python train.py --n_layer=11 --d_model=448 --n_experts=12 --experts_per_token=2 --d_expert=288 --d_shared_expert=256 --activation="reglu" --moe_layers=[1, 2, 3, 4, 5, 6, 7, 8, 9, 10] --router_score="softmax" --normalize_top_k=false --routed_scale=2.45 --balance_loss=0.000321 --balance_bias=true --router_cosine_scale=10.0 --router_bias=true --shared_expert_gate=true --init_std_router=0.0216 --lr_router=0.00147 --n_head=7 --n_kv_head=7 --head_dim=64 --vocab_size=8192 --norm="rmsnorm" --norm_place="pre" --norm_eps=1e-06 --positions="rope" --rope_base=10000.0 --rope_fraction=1.0 --qk_norm=true --attn_scale=0.128 --tie_embeddings=false --parallel_block=false --init="normal" --init_std_qkv=0.0216 --init_std_o=0.0 --init_std_up=0.0216 --init_std_down=0.0 --optimizer="soap_variant" --lr=0.00292 --beta1=0.95 --beta2=0.99 --weight_decay=0.068 --lr_head=0.00809 --warmup_steps=71 --schedule="wsd" --decay_fraction=0.363 --decay_shape="linear" --final_lr_fraction=0.05 --batch_tokens=262144 --seq_len=1024 --doc_mask=true --train_tokens=1132000000 --steps=4319 --dataset="wikipedia_en"
Below are experts of layer 6 (counted from 0) of a mixture-of-experts language model. Rows are named router (the router's row for the expert), gate (a neuron's input weights, with its number), up (a neuron's input weights, with its number), down (a neuron's output weights, with its number) and show model dimensions 112-167. Each number is 128 + 24 x the weight over its row's rms, rounded and kept within 0 to 255. Numbers have three digits each.
Before each expert's rows: "comes after" lists some tokens at least twice as common just before its tokens as in all text. This comes from a sample of Wikipedia text that the model never trained on. Tokens count by the router's weight.

# expert 8
comes after: "=", "\n\n", " of", " in", "'", " to"
router:129103134164145124086162159143136144147175127067167133133160134134075067136117129121085127135067160163143126127121139147143094137161101129123165122133112079121118154123
gate0:091104115107087082146101147144124108141129122082099094103144130139098136110150122125113076147122144120195095120141154128146128094122122154167137160131101147086111122102
up0:088134167100159077093126118120110133155123127135134122151172153116137112072111131148111097134149137134145147132131162127137175142082109132141127169165114144142107137134
down0:113147122127149120169141128109109158155156110155135082108066105105095111087154118114134132107129117106154147116093155114172138138090111139110109134086132128143134138130
gate1:141121170152162149167130129119141102133131100149127174146093117109120091148169150157129121117107106101091145090147118160147109170134086125131144143123141144134102125106
up1:126097117100106117132148147183166120158147113153171089102123114130135131132111130125146129113166087146140139155149145160129118122125135093158142140147102075124121133135
down1:124095125162168126103083128145126141107135144162129123158123142156133092110122129099138129139141107079137100151144100124132073092119149124131109123087104108130130178137
gate2:127141167097155125148104201173117125109143144123101120132129176133133141120131086102095126075129140110050086123138143089141080116115107125135118170174152118104097175103
up2:147114133162159140106131083141123083146143134141142066111182078169144105086121128105077124170120140115165142133168137150118134117187122111114145088128149107141131129201
down2:158128157155119099152135120124129147119115096153140119119190126156127096177102142132155101154147124114138162140127125133099109128122160147152139114147100113152109088113
gate3:141106113094114098138108163132125069135132127143104204133151172148128085161133092122094159135116133094085124165159164133114089100172088122156141133139116116153089144123
up3:132144144123180125148145143093095131143103138166137083150116116119142136202134094141142133144131145095119128157122111109099135131164107167152098142130136141130117101106
down3:129115110104087169135100118141150133114126109134129169113233144121078096110124144124099126147120114108103129106119155161120142128121151096156178109148112116137130131137
gate4:098146107181120113156127138113144127114168128136146173146124147128168123136116120141157110164150131152142122130117125130133152144112164152210100125109144138093157157076
up4:099125153113076110167171169136084144134112122111117069131113153148164108121112126097101114121106135125175109148102098085124119140133082147157108139134124141177068126129
down4:148146177097125140116122115138162157140094123145116092125111134153083139093132163108136122124120107130150125150135115180118150134149124135105148112124080110090134167132
gate5:106149097064137115134084101127139124100107159129135140097136129137128191114138116131130151157092134130147116181134099136127098135164087120153143158119117066149135170120
up5:140174141129090124119118127128112125161104194109102144141142129149142138121177117121117163094131145113122158160162119093104123140115126105143091160123098114099159082125
down5:157136137120134126090142139154105179171149122140096099135168126118128107151150115177143138116091080149115137085147222156126108107131136097159127113113105107118170143128
gate6:170147116119105119158100083122146113147131127160103169079139139116120139118119138105109122131142105139110131119089161077116082169132125128144118143154096132139119163147
up6:114161129174173108137146172159117152118150116121142150142110135097106102137097117135155109155070137138150117129119133067118117144126173097131122131139081133123108159187
down6:124120191093163137056135105104131176119140152114123117152094117161125111156128136113121106110105129115097147065106108168123128184122135146095133109142135123159101129103
gate7:139148119101137136183143085156136142113105124137140125147131110094147173119170134124120140115163130132123136156171112184116106159164142137103163149144120095143098188141
up7:114154113133129143102121132150111116133132169123128128159087105085144115084130122155123124092154143140055148125107137102120109130102145111126170112087138122102110077135
down7:151145129114122122104140105098161174156148125111100120074115091189126110098159112153155100145125136111093096083152093135121129164112081150135114105126102102149121110115
gate8:130119118106126127168163123083155121119099123125107152160143132117124140109130121112147170091112151123112075159120105158163109121151127103155175114141138141134110140166
up8:123101103146094142141138137128098092136144094082109158101139134171117096122134138148120103160091126130162132117125172141108143161164137095138168120146147072173117109124
down8:143100154105131108140118149153107173109097111142113118129174079141129082136113108123124103168077080107163125083115174162143113140122116125147187199163131135111107150122
gate9:184135139080093135146122153114088127158140134151162138139140162143160091104133138089150123096108165082129168138138131180102107107115144145122145146142114192108110109135
up9:122170137147148104140147108137132118131167101104118142150110174098131141080149146169085100167117125144110114151114137114174072125157065142170097156135168136156123096158
down9:138130107169146117131089119117138117124108141105092131143190115125150130150083153148162114124111119130154144100123119140100131090104138082099165098151111148172130114112
gate10:130123137140168144146189061142148105104127087105152112138100113140109131132125107109157114142115137142086108157138152129129097148099144143124115173122115160121154117148
up10:148137128134127120109165129115140143116164106107164090176112123150131154106125138154114177114121138121155128134117100163135110147097127167194131167157114123134129166163
down10:110109158127148125150121138091146088148123126125085185130092126125105130114099163114108138164125164112110122191131128136077162118122126120105108119103118131096129125171
gate11:085124131123161149175109090120139134130106129125121123099112105155157165121143144132124169152105164105148146127163123127131065097150180124138147176100105111112162103137
up11:162121112121193128141129128146097101129135133101126134130154135082152137125134144085154091129063159136121120116147099124137113121194151134118128161145116117154123094118
down11:107102152127102137121125144147152154138155084150115116123110109125093154131147136120100108093135114077114138105150152125140170103156105118101148148176131094109107146117
gate12:105082122095168125165113140136151157077149100133172144118152115125118119133156138140150106102109154153103189114116162186110075149130123150086142102158125081138141083147
up12:114132100145106148167194090113166153107122122123114097127134153066100125106105170134171162128154176129112144122094160175082098151132120131150155132146106126166097114145
down12:106125125104146137112096178106082138132142143114146134093080107143137182168137126124107128121070063139110148110173135107179131130105106115134087124115136131129148149146
gate13:145111143084161142172140140155121138124154129102139138160122151114164159088143093146132092101148135115105094110125135122171102116122141142099117170109138119107150143097
up13:104105124127090085127113175126158090090179149111137118135119143110061158103154118150141155106116116098148141120140111120114103142115132170152146119143107091116132103113
down13:094124132113143151121150117142103162140157119100109157132064150107163163153144111150130078148134097116126071140186145145148137118108140136108099139116163137153134136150
gate14:144103172117118154142144147119138113159137076109114121128114203155137067162124170161162149101115148161133110120115071124131127123120103144108150124098174145164135144095
up14:136162109126134152077133094133146106138167162124119146131165147091140163141143087110090133148166172150140136135099084177147090105157140116169112132078111133156124166120
down14:086108129135150093130168148160133115173130144109160102135106160164104110139136109135154145138111114151147126117124154115119119136133138102118143148143155123117120144091
gate15:141162115060134122130132139122160146159137105131131128160075100153134133119162131147130145153091146109094098161155148122144115071156135082101166154146129154135172158123
up15:140127175115096138132146156084118097140166135141119134150094111132145126134136133150163111112115105139138086139129177120119113134130149121095168133153103135136114167124
down15:109100140108137157133112138147173149162126132151139150115096139133116133127144117145089108133130116119088130099129117130096164123147127110097105106140154112129070153150
gate16:175137122140168130112121083144143189125103154088099148125133102133125179121166140118150138110105126122103107163113128154107123090112126132143115159146155133102093126128
up16:080137156099112095129084150159094095077117107113144142103126131095106139145135121162136110136119114134144137107109117109120126148135154145098147124123153097157149097085
down16:172144123125130136106117090134143168175080173109134106152108099118127142181188152133095117136113114108138127150104153144121108144113140128172120157111145172109082093147
gate17:119128070112127163145084150134145090160126106155151153147146144130113122129110111177129103159142139125111145122159157139115125127159133140142167118168136157153161155112
up17:105147112148159125169171152124124126167130149144117125166098129131098134126167135148148098159119121108136151126103133093117101184103090116103119124090141112140145112152
down17:082098150114113138152135111130113127112134143153114154133132123107125114154160142145121153146113110113139130130131120109108105122076158163109179143099155082152139150121
gate18:126143107105124119181139130103152115096129096118131126140129133163108184177154151138158092135133165103108138195125130109118069177113096101109143169136168140120153124112
up18:162151105118092123185115103098125113161123134112119118108138100172093122145115133127141116166149104143131140113152074114134124148076162127124122155115099115175087122117
down18:105124127142124103100155109146129172131086130125161105103059125092132178117100130145165112117126156122131087137118162153119129141147112139105104120142142167127146127079
gate19:137149147137137171164152156103108080105164105107115139159133150158146174105111109133130164104132132126124101138165118130156078102139111094109157122133111097129107132110
up19:113132091092129116104140106120154149112070134127119112073136119132116117144088129164119091113131086113131114116153153109113098133169129142128128158131070167104141143116
down19:123128179123110141143105081125122087121184177104136143143143114145142146112099162073132130141108149152108128097160127128138114160070146108144052143154173099166127138118
gate20:111160164108126106126162129146137172123125109134144093116101097139124175156159117111116163113121153128155134124146099146104128143094146156135176115118154185131122105115
up20:102095148158120090141124116148146136151171112130126100090149124126141115093101116106083137133149149109135160148127107097163142082097120134106106101171111106148095133113
down20:143114110117132116167127136148149085100173109136113110130173128101136133097156157144137147144148092098110114131109140123095121141134072111128121131094116114110114125154
gate21:088119139125084118126116150114186111110164145144172143133110128153159137137106132178108106114140187108134122120123115105143138105116116127110159127122103125131118073089
up21:146115153131095114138182089104151111144102138141156098113114109126108137114139133148124168147112148133103152136123149080129121115117151126117129100157138127131155115087
down21:100115152091113135151143108116106155112108152145099130130085182127154165150134125136096141099146117125141142132099114154125141119117131138151126160135125110167083138139
gate22:149129148149085097158158131100122069129159147109126117079137110131120118158136155143145152127142122138147126115128126145122126123105148162082137130159102113103178116131
up22:147112166142113140122132109126149092140153131128155107108087151139108107121089174156064092142076137097148139132141142160094158112134154122151134092110122111162142087104
down22:109131097150139097162141129118144155089149173123112146135128107108140134143135174133133118114140137144139099117151111101139162127136182106087134097117138107136094117109
gate23:158172126137130119118164115161136110080173170152121131156121094142133133125105125140152104136109091128120129155119117103139090152155063125135121127161087113114135146135
up23:147147125108140147133152122169153117110145132140129144132105139157129156145132161100130102149143145124120092144098123169102237100153182152134146104140133128133075096094
down23:108131155144139139152108224128133118107139147082142080122134140169132123160171133173134158126112144123121132097108160130126070124136108117140076149167123139114172160130
gate24:112150118126156127100112091170153072135128125135095105121115147132126112156149105160110097115138137115125122121126142129140091142135131131133115104170122154186115134119
up24:131151116113090138157123155149123151144118066112097175176133144137080111115120122085114138076158157100105100140144106121123094198129178121102179129142111153119116106129
down24:125172143119129143117170126121136147144141125081128144170153093131109105129090134116120132123128122102152111179139110123122143110124094137138188137119169124161111134104
gate25:118142150128165090153153169116133129122114144123136167112085067124124157178115123128092156151149143129111135130130144092113149157150128141152075143128115134105119134102
up25:117116163208099073153097135145113109138124130122115171127102078138142116136135125148145131079116152158116122120104088067109147133097128127126111129107118159126079090146
down25:087091094114169079130168159105145132126159153143097104096167110132108138113109124122129077136150148130151083137127145109118121128139166136140121126174126141134134098132
gate26:110185107136109110125104152136140115167138069154104130109138151146125153111107135147102140116131133169156098129144134124113074099119138167115149119174134092148134123156
up26:145112070178145120125110139110137146117131137150094155120134133131146134140116143158171139122129121178154122099089147169145108145086110134137132118073126094137136096166
down26:141140169122118086121146102149134114107120140139131154155149067136125119132094124099078115104147129134098126131146145089136143110114171135129147128140133133112145133114
gate27:134104140109127126160107152083118164120111101121084145139122180128133134146144130134115123127171135140138139128173116114177080084074154135154093098130145112136128130116
up27:131108095122099135160121117109113138102157120151122118150111107135137100146158123088118140123102092140105141135140093110106157142150120164157139150140079131116145141104
down27:087103128109093124095090109110153137162087144128135158161068108106168120134161125130092095132114143159110093135124130133127118120138164170143157140127144148101143158118
gate28:154130120102145144169110154135180133133139112132140103100109165149127116161112129140119121134161144153157120119099142118176122127136107199122109108155116156121132098131
up28:142122119150155150102109173092079151147108112123122131093145132134159124099134142102186147117105161153120171103149139109126138105161135175146098120153124129151140110121
down28:112136157154093141124180147137164160131148143134122082092108127132121122160070104107135121136142099177158149126064101143084116134117154087179113156142091067117141156142
gate29:093118122125165142141153115160151163117154113165138132128098075070100098097104078107128163137144117129143154100136132110085109089109103154161163143147137118068102130111
up29:167129106121104119145097130144158089139157122140075112113151095145138149156058097148161130097113115153108111119129113138131099079125137113128089135169130148147146178161
down29:087126142091179127124113148160123150085099131128092133166135123160130103133110102140132136126132188120123157149124168140137117115166119144153115095118118141109088146126
gate30:160157116098147134137202154087126098120119098123079148123132093125146116128106154127125139136103146110151124106132124131096102137108147117189127145124138107143109124107
up30:142110134114151121115107157137094152086143147094059155143112142117127132131107100112165092088137091126168109145164138089107128180118126103128122152098123128106098132126
down30:158137071063151109114079140130124123162093111193117130124131135150102118136107139102114139154100106144106129180145105133119154120106152116116096113148132117156137116102
gate31:122157155129121125124121115095143121115079090103148145119110133107132146118153136149139101105097111155170104113131113121099087119107154137135144137130122116177103123095
up31:092185128131148107115146157082065110107151115135147103111134141103136151176098112139154138156087120126163109128124162101126110102129118167135111151160165122131139131128
down31:153134143161120131145104156105128180111119154122177144137146092122086167105153135105130136135139148118148110118107117153092097118099120142112136132105137125149133132110
gate32:144142095097174121149154109102123100120128111113103171079094131135155162126109135103113144137102118189139107161132172160122105159111104087160164186133152118136136108124
up32:119127150172129125143109166135117177101075111122105080120146122113124141084096174154140117115129115116124104109122114130134155180155145158130072157110131133075131131111
down32:120099109158168148091123174130150151108094133128152137147210083121129153157137159125118082095191121129114125103129115140101101110130134134126118090109077156157151136144
gate33:111150131127148137142120127138147085152121163116106151140119122126173138132154133152152133125084123158130096132123130108081138184108101110139131157132102110129085121142
up33:096102134150140121157129078075131138135138082116125118129121086102147112134138161106126124136123128139078139129131110137131093104176159130124145158138116127127103127112
down33:102131146155105149159106125123147133102152127181140140087221110124124158077069151088071130140097129156158134134098118109128156109116100163144160089125193095148116137115